config.yaml
n_layer: 14
d_model: 512
n_experts: 16
experts_per_token: 4
d_expert: 288
d_shared_expert: 0
activation: "swiglu"
moe_layers: [0, 1, 2, 3, 4, 5, 6, 7, 8, 9, 10, 11, 12, 13]
router_score: "sigmoid"
normalize_top_k: true
routed_scale: 2.5
balance_loss: 0.000427
balance_bias: true
router_cosine_scale: 14.0
init_std_router: 0.0252
lr_router: 0.000659
n_head: 4
n_kv_head: 2
head_dim: 128
vocab_size: 32000
norm: "rmsnorm"
norm_place: "pre"
norm_eps: 1e-05
positions: "rope"
rope_base: 500000.0
rope_fraction: 0.25
qk_norm: true
attn_scale: 0.0884
tie_embeddings: true
parallel_block: false
init: "normal"
init_std_qkv: 0.0223
init_std_o: 0.00422
init_std_up: 0.0223
init_std_down: 0.00261
optimizer: "adamw"
lr: 0.00111
beta1: 0.95
beta2: 0.98
weight_decay: 0.45
lr_head: 0.00571
grad_clip: 1.0
warmup_steps: 489
schedule: "wsd"
decay_fraction: 0.569
decay_shape: "linear"
final_lr_fraction: 0.05
batch_tokens: 131072
seq_len: 1024
doc_mask: true
train_tokens: 541900000
steps: 4135
dataset: "wikipedia_en"
Below are experts of layer 6 (counted from 0) of a mixture-of-experts language model. Rows are named router (the router's row for the expert), gate (a neuron's input weights, with its number), up (a neuron's input weights, with its number) and show model dimensions 256-383. Each number is 200 + 40 x the weight over its row's rms, rounded and kept within 0 to 999.
After each expert's rows: "gets" lists some tokens that make up at least twice as much of what it gets as of all text. This comes from a sample of Wikipedia text that the model never trained on. Tokens count by the router's weight.

# expert 4
router,213,208,240,249,242,222,183,209,153,240,117,177,214,209,97,192,244,176,190,159,170,196,236,272,209,184,226,132,201,231,164,199,227,145,161,180,140,196,224,157,222,209,245,184,249,155,196,255,185,165,204,193,155,229,201,175,211,179,176,163,186,238,219,167,200,161,265,184,192,185,240,255,246,242,195,246,195,246,164,173,167,267,226,219,259,177,198,188,188,250,161,271,163,266,195,226,191,170,177,189,237,233,166,152,68,249,232,176,182,255,226,217,207,175,247,110,148,259,213,151,180,236,276,200,157,126,232,219
gate0,211,261,206,220,242,203,181,248,157,213,170,189,214,234,158,266,224,195,192,202,217,132,283,232,174,242,210,166,170,163,304,225,212,210,192,167,205,167,191,227,157,197,292,206,163,212,175,186,206,215,156,307,153,216,209,174,245,222,244,243,184,260,152,153,217,257,162,212,190,260,168,201,236,256,212,244,204,236,102,194,267,259,250,194,199,206,173,149,213,232,220,233,227,257,271,192,185,107,173,183,222,155,215,188,199,188,166,210,127,196,233,226,162,212,201,141,199,244,145,300,195,324,253,237,216,143,186,222
up0,210,191,203,160,194,221,188,264,145,247,224,189,237,243,184,174,155,168,195,211,191,152,212,198,197,256,194,232,174,193,150,168,180,241,183,271,221,171,157,166,154,183,233,203,150,237,168,221,185,199,171,150,135,160,242,179,201,221,183,111,183,194,109,278,243,187,220,224,184,227,242,212,181,260,221,199,187,122,202,272,164,149,191,175,138,214,195,229,173,177,187,167,244,215,212,151,194,259,186,242,222,185,250,160,188,187,239,164,101,230,249,230,156,215,154,213,159,202,172,214,168,327,152,173,191,245,242,180
gets: " and", ",", " 1", " 2", ";", ")"

# expert 2
router,244,212,215,244,235,168,186,200,172,185,212,238,148,192,156,166,225,212,196,193,179,211,153,206,187,206,259,173,237,216,201,237,178,189,131,156,229,151,273,224,231,206,206,212,190,251,210,160,237,183,255,185,220,207,170,239,186,185,216,195,234,163,133,177,215,219,204,167,137,145,231,227,251,211,231,212,197,232,226,185,159,267,111,220,207,181,224,189,172,234,160,120,192,219,241,227,175,197,243,130,252,217,255,185,127,196,268,235,183,225,211,272,242,180,164,205,175,232,255,208,198,199,212,136,177,188,242,234
gate6,233,297,230,181,188,156,223,274,207,115,173,155,211,195,168,198,243,192,207,188,199,165,251,183,250,189,149,187,208,201,184,219,320,227,274,169,179,162,161,264,193,167,238,234,185,167,219,268,141,181,113,261,195,215,192,181,211,182,203,168,273,177,184,171,204,158,165,164,146,235,187,201,279,207,169,181,256,174,195,210,220,166,216,159,266,220,187,152,184,209,202,306,223,230,191,220,194,171,187,178,174,229,239,158,167,234,146,178,254,212,224,172,201,156,155,212,212,208,254,197,227,187,179,220,196,232,120,202
up6,280,149,227,214,200,254,173,229,233,193,213,267,222,136,176,179,274,241,165,179,235,262,196,272,252,222,178,269,214,190,161,201,205,229,171,223,229,185,147,204,215,224,145,191,154,248,131,164,226,229,125,212,162,227,204,327,209,233,238,203,204,203,174,181,208,175,174,172,209,236,186,183,262,192,199,187,190,153,159,253,236,213,234,246,190,214,247,192,144,208,236,147,165,208,237,183,184,220,172,216,185,178,158,149,167,195,266,185,247,254,223,220,160,166,172,239,205,221,259,198,241,175,245,218,142,205,276,226
gets: " by", " of", " to", " \"", " with", "'"

# expert 13
router,202,227,246,224,217,149,166,254,159,198,181,283,197,218,169,265,243,206,278,216,165,151,132,195,241,198,256,195,220,217,190,152,171,184,201,168,145,220,250,152,227,181,232,195,219,162,203,226,246,151,212,190,219,212,228,178,203,149,168,197,227,209,142,176,261,147,229,194,141,152,262,225,276,221,159,186,196,279,286,223,122,248,233,167,228,117,245,204,177,210,78,197,187,313,235,217,240,189,212,183,264,254,200,132,23,215,256,148,192,226,202,241,209,194,208,177,137,256,151,278,207,276,193,181,205,166,261,218
gate0,157,175,114,183,155,132,230,179,220,226,184,227,221,178,223,212,261,262,195,202,211,204,225,188,245,183,206,316,235,255,89,222,121,132,200,186,225,211,224,264,224,226,243,204,214,205,209,222,257,230,263,164,232,218,187,177,202,162,236,189,264,190,232,233,242,282,187,163,307,181,193,106,182,145,144,199,231,208,255,120,135,200,200,211,176,237,133,146,189,230,198,229,261,252,259,185,209,239,181,184,194,227,249,201,164,168,245,147,190,180,223,218,262,233,162,197,109,198,192,201,199,173,237,230,235,221,152,199
up0,211,196,181,131,251,205,213,148,199,216,190,259,187,186,157,203,193,187,252,197,196,218,188,237,201,208,210,241,226,216,237,295,193,240,217,152,149,160,173,202,166,248,250,178,182,198,94,297,159,199,214,211,153,194,168,237,199,199,169,205,195,293,183,181,216,200,184,194,181,208,200,156,200,193,196,211,146,109,224,205,266,188,289,208,184,224,207,241,196,250,242,183,158,203,169,215,199,217,141,256,255,163,252,170,171,169,184,212,192,136,218,304,199,164,222,159,205,230,238,161,129,187,283,232,211,130,258,230
gets: "\n", "-", "|", "---|---|---|---|", "/", " —"

# expert 9
router,154,174,228,198,186,215,265,228,145,187,198,176,191,207,183,182,209,157,213,176,248,225,211,194,193,168,203,271,248,217,140,146,230,182,149,195,212,238,209,187,248,187,253,224,176,185,269,200,227,174,241,206,181,180,150,193,201,239,181,174,201,133,155,109,203,111,175,202,172,225,188,318,231,221,249,189,175,219,194,210,80,227,189,155,207,183,248,214,233,224,146,232,174,264,168,189,166,273,167,135,272,248,208,116,129,245,186,157,166,218,207,231,247,177,197,226,181,249,249,220,188,203,245,216,142,132,239,168
gate0,152,246,188,157,200,222,221,196,219,208,201,190,187,198,216,294,168,223,214,134,153,229,182,204,176,191,175,178,287,196,211,147,205,202,215,179,143,185,188,235,156,191,173,149,256,156,284,311,183,186,255,192,183,227,211,196,219,163,212,225,192,173,202,214,299,116,167,258,196,220,302,252,182,162,189,187,203,171,115,140,188,139,198,160,221,182,191,179,110,166,227,261,234,214,219,207,259,186,223,217,185,197,203,186,225,183,143,130,139,188,221,147,207,163,246,177,180,213,286,142,170,192,204,247,242,151,230,199
up0,240,273,193,235,217,175,175,186,174,129,153,204,186,196,237,261,124,178,212,177,149,198,167,207,235,156,282,185,205,194,137,175,208,192,122,201,189,204,187,191,144,197,274,145,244,177,285,299,162,195,101,197,228,175,217,145,252,206,173,78,159,140,233,171,171,189,184,224,145,170,227,217,184,205,221,217,202,186,213,232,144,184,178,163,195,175,180,217,135,242,249,259,217,285,198,162,193,144,217,173,149,203,228,189,169,171,189,112,177,203,162,182,232,194,188,210,148,198,178,167,169,157,223,166,174,164,250,225
gets: "-", ":", " ", " with", "d", " for"

# expert 10
router,193,204,217,166,254,214,253,239,182,208,284,218,225,185,170,212,205,190,242,170,238,239,177,161,254,161,223,185,220,225,207,253,232,221,205,156,209,180,205,244,151,225,261,208,156,208,218,274,157,186,233,183,175,180,190,115,142,190,229,137,163,173,134,185,230,154,150,178,136,142,233,317,235,172,236,221,212,203,198,194,168,311,289,203,313,157,206,176,186,222,94,205,292,192,126,197,202,159,148,130,206,191,222,195,155,240,225,150,143,258,210,244,220,168,217,141,146,246,248,193,242,227,263,235,166,134,214,265
gate0,172,196,246,213,278,272,211,248,157,168,172,231,165,206,170,256,208,186,212,193,165,124,216,205,270,222,176,213,180,169,175,218,264,148,172,79,255,195,214,137,199,244,220,238,281,210,108,200,191,185,152,182,191,220,217,223,173,243,214,185,215,187,225,138,212,129,221,197,181,232,191,160,241,238,270,188,198,204,245,195,174,198,213,242,199,239,187,185,175,207,181,199,201,200,211,222,250,211,139,217,169,219,245,223,175,251,188,243,179,238,181,168,247,164,187,233,175,254,213,240,241,183,174,216,261,151,176,224
up0,187,190,158,128,217,272,149,176,237,202,174,124,236,242,133,131,219,163,135,217,289,189,214,206,205,185,161,145,224,227,151,209,169,168,294,236,207,151,174,256,273,148,136,212,226,248,156,186,205,202,286,230,241,199,224,277,230,209,139,178,187,188,184,202,161,248,199,200,194,189,243,219,192,222,105,174,183,191,210,163,178,207,290,181,202,196,168,253,152,236,244,200,159,149,134,240,143,228,273,246,141,194,171,214,232,260,282,177,111,172,279,201,220,127,260,213,92,186,206,175,163,161,223,163,209,137,225,183
gets: " and", " of", " was", " is", " as", " to"

# expert 12
router,188,179,213,194,239,194,191,260,204,200,255,184,201,200,128,270,195,172,264,237,202,249,212,224,212,179,218,215,219,216,151,151,167,149,211,162,220,139,200,265,219,99,180,224,194,177,183,229,92,173,142,165,193,147,229,169,85,199,185,172,201,195,190,194,202,103,185,243,164,160,226,238,280,215,220,204,158,164,186,208,169,156,196,244,273,209,246,158,214,212,87,218,216,232,167,220,174,199,185,205,238,195,222,172,96,229,217,244,173,253,234,261,267,163,259,205,218,215,202,191,213,213,269,182,180,161,216,218
gate6,255,218,223,314,201,233,155,211,172,228,126,166,207,238,260,174,236,219,176,199,182,136,190,201,166,199,220,148,165,259,243,229,160,225,248,200,201,200,124,230,109,220,185,199,203,119,219,165,170,216,79,130,179,164,173,130,134,190,139,182,235,167,199,241,200,169,198,153,165,161,246,203,214,271,156,177,253,183,221,289,231,181,182,283,254,238,220,117,254,269,49,207,130,242,176,207,181,182,211,202,201,232,238,227,201,149,220,191,132,196,166,177,174,308,296,164,219,173,150,134,158,148,240,199,134,228,212,149
up6,208,181,168,144,213,274,187,142,175,238,170,168,188,226,253,241,174,170,173,251,128,143,216,134,231,197,155,182,162,207,193,196,303,219,130,266,149,196,201,185,180,194,199,192,140,208,205,210,194,204,260,195,255,233,189,210,161,179,187,148,174,250,160,180,177,231,196,185,224,229,155,176,207,179,206,172,230,218,201,236,253,237,147,208,244,165,210,190,158,176,219,228,201,236,256,111,232,226,208,183,231,168,174,200,179,220,179,168,229,194,238,199,160,110,245,203,209,183,123,182,262,259,286,160,193,172,195,129
gets: " |", " the", ".", ";", " The", "The"

# expert 15
router,180,156,226,212,241,186,174,270,165,243,228,151,200,197,185,229,270,172,213,186,248,258,100,228,253,125,211,126,156,215,135,98,202,194,153,153,184,215,245,216,176,130,237,208,186,177,176,202,176,176,192,218,265,212,176,193,206,177,186,159,235,211,171,164,208,126,176,182,171,212,223,221,189,219,230,216,196,200,224,154,169,218,187,212,229,144,280,261,237,159,142,232,181,270,165,242,267,190,212,161,220,245,215,150,122,239,212,156,186,231,159,250,228,176,279,179,238,261,238,213,151,244,274,125,198,175,217,165
gate0,178,249,189,287,243,175,216,219,173,201,191,176,198,255,259,220,174,220,154,188,172,187,197,132,154,192,251,190,141,137,227,200,171,186,181,220,163,264,238,226,142,174,184,192,243,170,214,234,245,244,234,110,216,202,140,221,176,200,197,203,130,214,221,219,254,158,185,207,143,243,137,223,243,175,197,210,188,186,209,132,206,189,223,237,276,175,161,217,187,252,210,216,165,279,190,203,169,107,131,185,220,246,189,189,200,219,179,159,223,177,254,206,206,191,156,136,184,218,235,149,282,192,160,212,235,217,156,246
up0,198,324,292,187,219,171,233,237,185,211,222,211,134,217,214,146,183,215,234,201,248,185,154,209,248,193,229,135,189,186,165,133,177,234,177,155,267,245,201,168,210,177,177,246,235,207,254,251,225,249,187,84,160,125,221,279,176,218,218,210,174,136,196,199,238,140,132,267,104,156,203,241,186,174,195,180,157,231,209,218,169,204,214,187,206,137,206,212,194,278,201,185,184,227,189,249,148,126,152,226,170,190,234,170,190,174,192,219,159,210,105,228,199,197,211,226,126,158,181,163,230,225,185,213,183,202,175,176
gets: "-", " ", " (", "/", " 1", " –"

# expert 5
router,233,224,222,144,195,266,227,183,200,245,233,156,204,195,178,174,199,193,249,204,262,233,200,192,203,223,216,222,224,196,233,172,161,179,141,161,211,217,215,207,189,180,261,203,139,222,201,187,215,208,221,170,183,135,186,192,170,199,178,152,218,177,199,161,213,140,222,275,185,238,295,240,195,211,225,252,226,231,272,251,139,269,204,148,244,165,267,178,245,212,137,173,180,250,190,146,231,181,146,201,252,271,220,181,110,204,262,183,139,184,223,210,242,99,198,150,227,209,215,193,216,212,252,167,213,188,182,177
gate0,169,182,222,186,225,244,166,221,218,261,197,206,251,214,203,208,223,149,229,220,166,156,263,184,153,207,179,169,176,225,256,223,214,214,181,233,135,183,213,229,191,208,178,221,194,204,203,185,131,173,238,171,209,187,133,190,190,181,225,180,185,245,142,199,201,212,215,133,179,161,143,211,223,158,216,205,141,202,161,202,266,202,207,160,145,203,255,173,208,285,163,211,236,153,196,231,225,168,224,180,234,210,271,298,226,235,103,133,220,216,206,183,216,238,203,188,252,214,203,161,189,188,230,176,195,142,204,276
up0,143,188,187,206,268,214,238,230,194,284,183,238,203,216,255,180,213,186,222,201,220,145,262,178,159,250,236,268,211,248,215,195,275,293,199,218,157,163,214,222,231,223,127,226,226,240,165,211,128,252,246,153,224,158,144,265,235,180,218,233,170,213,231,251,206,179,296,196,157,170,281,234,223,230,128,115,293,198,205,142,213,212,181,203,212,156,148,178,176,228,109,257,281,141,178,232,201,157,215,191,199,210,264,210,220,265,211,201,143,180,238,233,286,187,242,192,189,177,237,139,168,181,248,202,182,97,156,187
gets: " the", " a", "|", " an", "==", " was"

# expert 0
router,217,206,182,128,250,238,211,250,170,254,254,219,251,190,175,230,189,164,228,194,197,230,163,189,221,200,221,185,211,203,167,173,175,143,178,195,182,203,214,176,192,242,286,190,183,198,188,253,171,165,222,130,148,170,97,202,92,159,164,164,202,181,135,126,187,170,247,196,157,213,189,170,166,209,142,200,179,187,209,226,182,233,171,141,259,219,218,187,208,263,72,204,231,213,205,221,221,188,182,193,264,249,171,155,116,225,218,188,122,223,207,203,197,112,198,112,181,187,302,179,195,310,281,216,164,158,205,244
gate0,181,235,182,276,230,176,211,249,202,212,186,157,180,260,186,252,214,158,165,166,229,180,198,244,158,235,178,112,194,182,198,137,272,167,215,190,243,189,257,210,222,253,237,173,257,187,278,244,227,218,221,214,221,165,133,223,247,207,236,153,174,147,207,214,197,221,312,144,223,204,183,198,279,216,236,125,242,202,216,213,179,240,257,260,281,197,159,169,184,240,190,214,198,262,133,240,232,185,204,216,205,220,225,206,188,211,236,203,283,252,103,229,216,205,126,259,209,189,222,214,187,116,191,308,205,173,178,222
up0,187,249,126,251,192,191,186,154,225,190,186,148,229,224,180,185,172,148,193,180,235,121,198,237,246,266,192,212,198,174,233,216,210,222,224,178,180,263,184,257,270,216,221,222,224,163,193,191,195,230,162,200,176,215,199,211,160,176,188,211,228,251,188,210,198,232,228,131,171,246,145,204,225,224,168,182,215,180,171,283,263,178,144,171,282,266,227,132,195,265,160,212,203,213,172,280,136,181,121,209,185,180,190,164,207,200,210,56,173,244,162,231,198,188,229,251,226,136,217,232,233,177,201,245,219,204,180,222
gets: ",", " |", " (", " in", " was", " is"

# expert 8
router,243,227,251,209,241,204,195,258,144,241,224,225,207,199,176,199,236,214,198,142,237,129,187,238,223,210,273,271,242,202,203,176,177,203,164,195,232,213,242,234,158,158,266,119,235,179,150,217,164,231,208,223,176,258,112,237,161,219,227,193,263,189,244,178,269,180,238,231,167,216,227,253,205,170,251,263,247,185,159,198,218,225,176,168,216,168,206,178,222,210,174,154,189,235,257,262,223,140,249,139,269,234,215,152,125,105,245,158,224,217,237,208,187,110,206,153,220,271,234,223,204,266,245,173,123,141,221,177
gate6,190,218,216,210,225,182,155,152,76,242,157,145,226,204,190,197,215,169,169,228,239,123,249,228,203,119,236,199,194,203,167,250,193,190,166,206,244,238,149,189,199,224,201,196,203,158,201,194,233,255,273,135,218,242,254,245,222,159,204,204,198,206,237,185,172,185,227,144,218,223,210,227,215,198,130,166,180,204,214,186,146,283,187,175,229,180,246,192,197,206,163,209,171,234,220,241,198,206,212,236,208,208,275,214,180,210,219,143,259,130,177,269,199,200,248,190,153,236,245,236,131,103,220,108,215,208,199,244
up6,221,150,168,171,96,182,204,193,219,227,159,145,151,129,293,184,211,197,196,172,175,193,160,173,229,243,201,202,243,225,217,180,166,196,185,137,175,238,245,192,166,281,116,198,187,194,194,239,180,163,223,293,278,222,175,194,220,201,176,172,198,122,181,152,154,295,261,214,132,251,193,174,188,231,184,242,251,219,217,155,187,180,249,184,175,190,148,196,210,168,256,145,212,207,261,235,206,129,239,249,192,168,226,154,201,191,186,185,191,190,243,142,193,175,201,232,183,194,263,184,164,137,274,150,170,219,217,144
gets: "\n", " of", " in", " to", " at", " on"

# expert 3
router,193,180,242,194,210,223,207,205,198,213,261,212,198,205,184,273,238,181,172,231,215,199,213,225,194,228,251,149,261,230,184,163,176,212,230,100,158,158,253,252,201,205,247,168,205,152,235,265,244,196,155,178,152,193,143,175,146,196,175,222,200,181,280,152,214,168,215,224,209,173,188,230,221,240,184,249,212,119,250,180,198,262,217,211,246,225,280,146,174,230,140,152,193,274,261,281,213,197,234,146,191,183,294,220,60,273,205,163,225,287,178,202,233,138,183,144,244,253,243,246,192,181,186,290,138,126,226,259
gate0,179,184,203,158,254,222,169,248,210,283,223,207,234,220,201,215,146,138,193,190,192,191,222,178,155,225,184,142,147,221,209,221,131,201,288,178,175,170,239,176,187,200,155,178,161,207,209,189,201,190,190,195,252,167,232,249,240,207,143,170,241,274,205,198,114,148,200,181,197,149,236,213,247,224,184,129,241,193,198,216,127,269,222,188,164,179,205,101,187,188,196,237,182,158,220,270,166,98,192,168,221,137,223,197,203,233,212,198,209,200,235,216,232,214,239,179,197,158,181,261,193,162,209,212,182,127,265,253
up0,190,208,208,141,180,197,175,148,151,222,235,246,194,218,159,240,205,113,226,164,274,176,223,144,107,166,155,156,210,190,189,165,102,303,220,143,212,227,189,194,212,162,200,175,184,218,205,189,195,140,164,209,147,224,225,193,205,199,98,191,257,229,184,202,164,185,181,216,166,194,211,242,165,168,133,156,244,153,131,249,164,255,237,222,182,185,203,207,201,179,234,246,218,223,181,293,188,214,247,274,194,196,171,218,207,163,211,202,254,122,189,206,189,170,209,243,288,201,213,139,180,261,170,259,155,111,204,237
gets: ",", "s", "a", "e", ")", "i"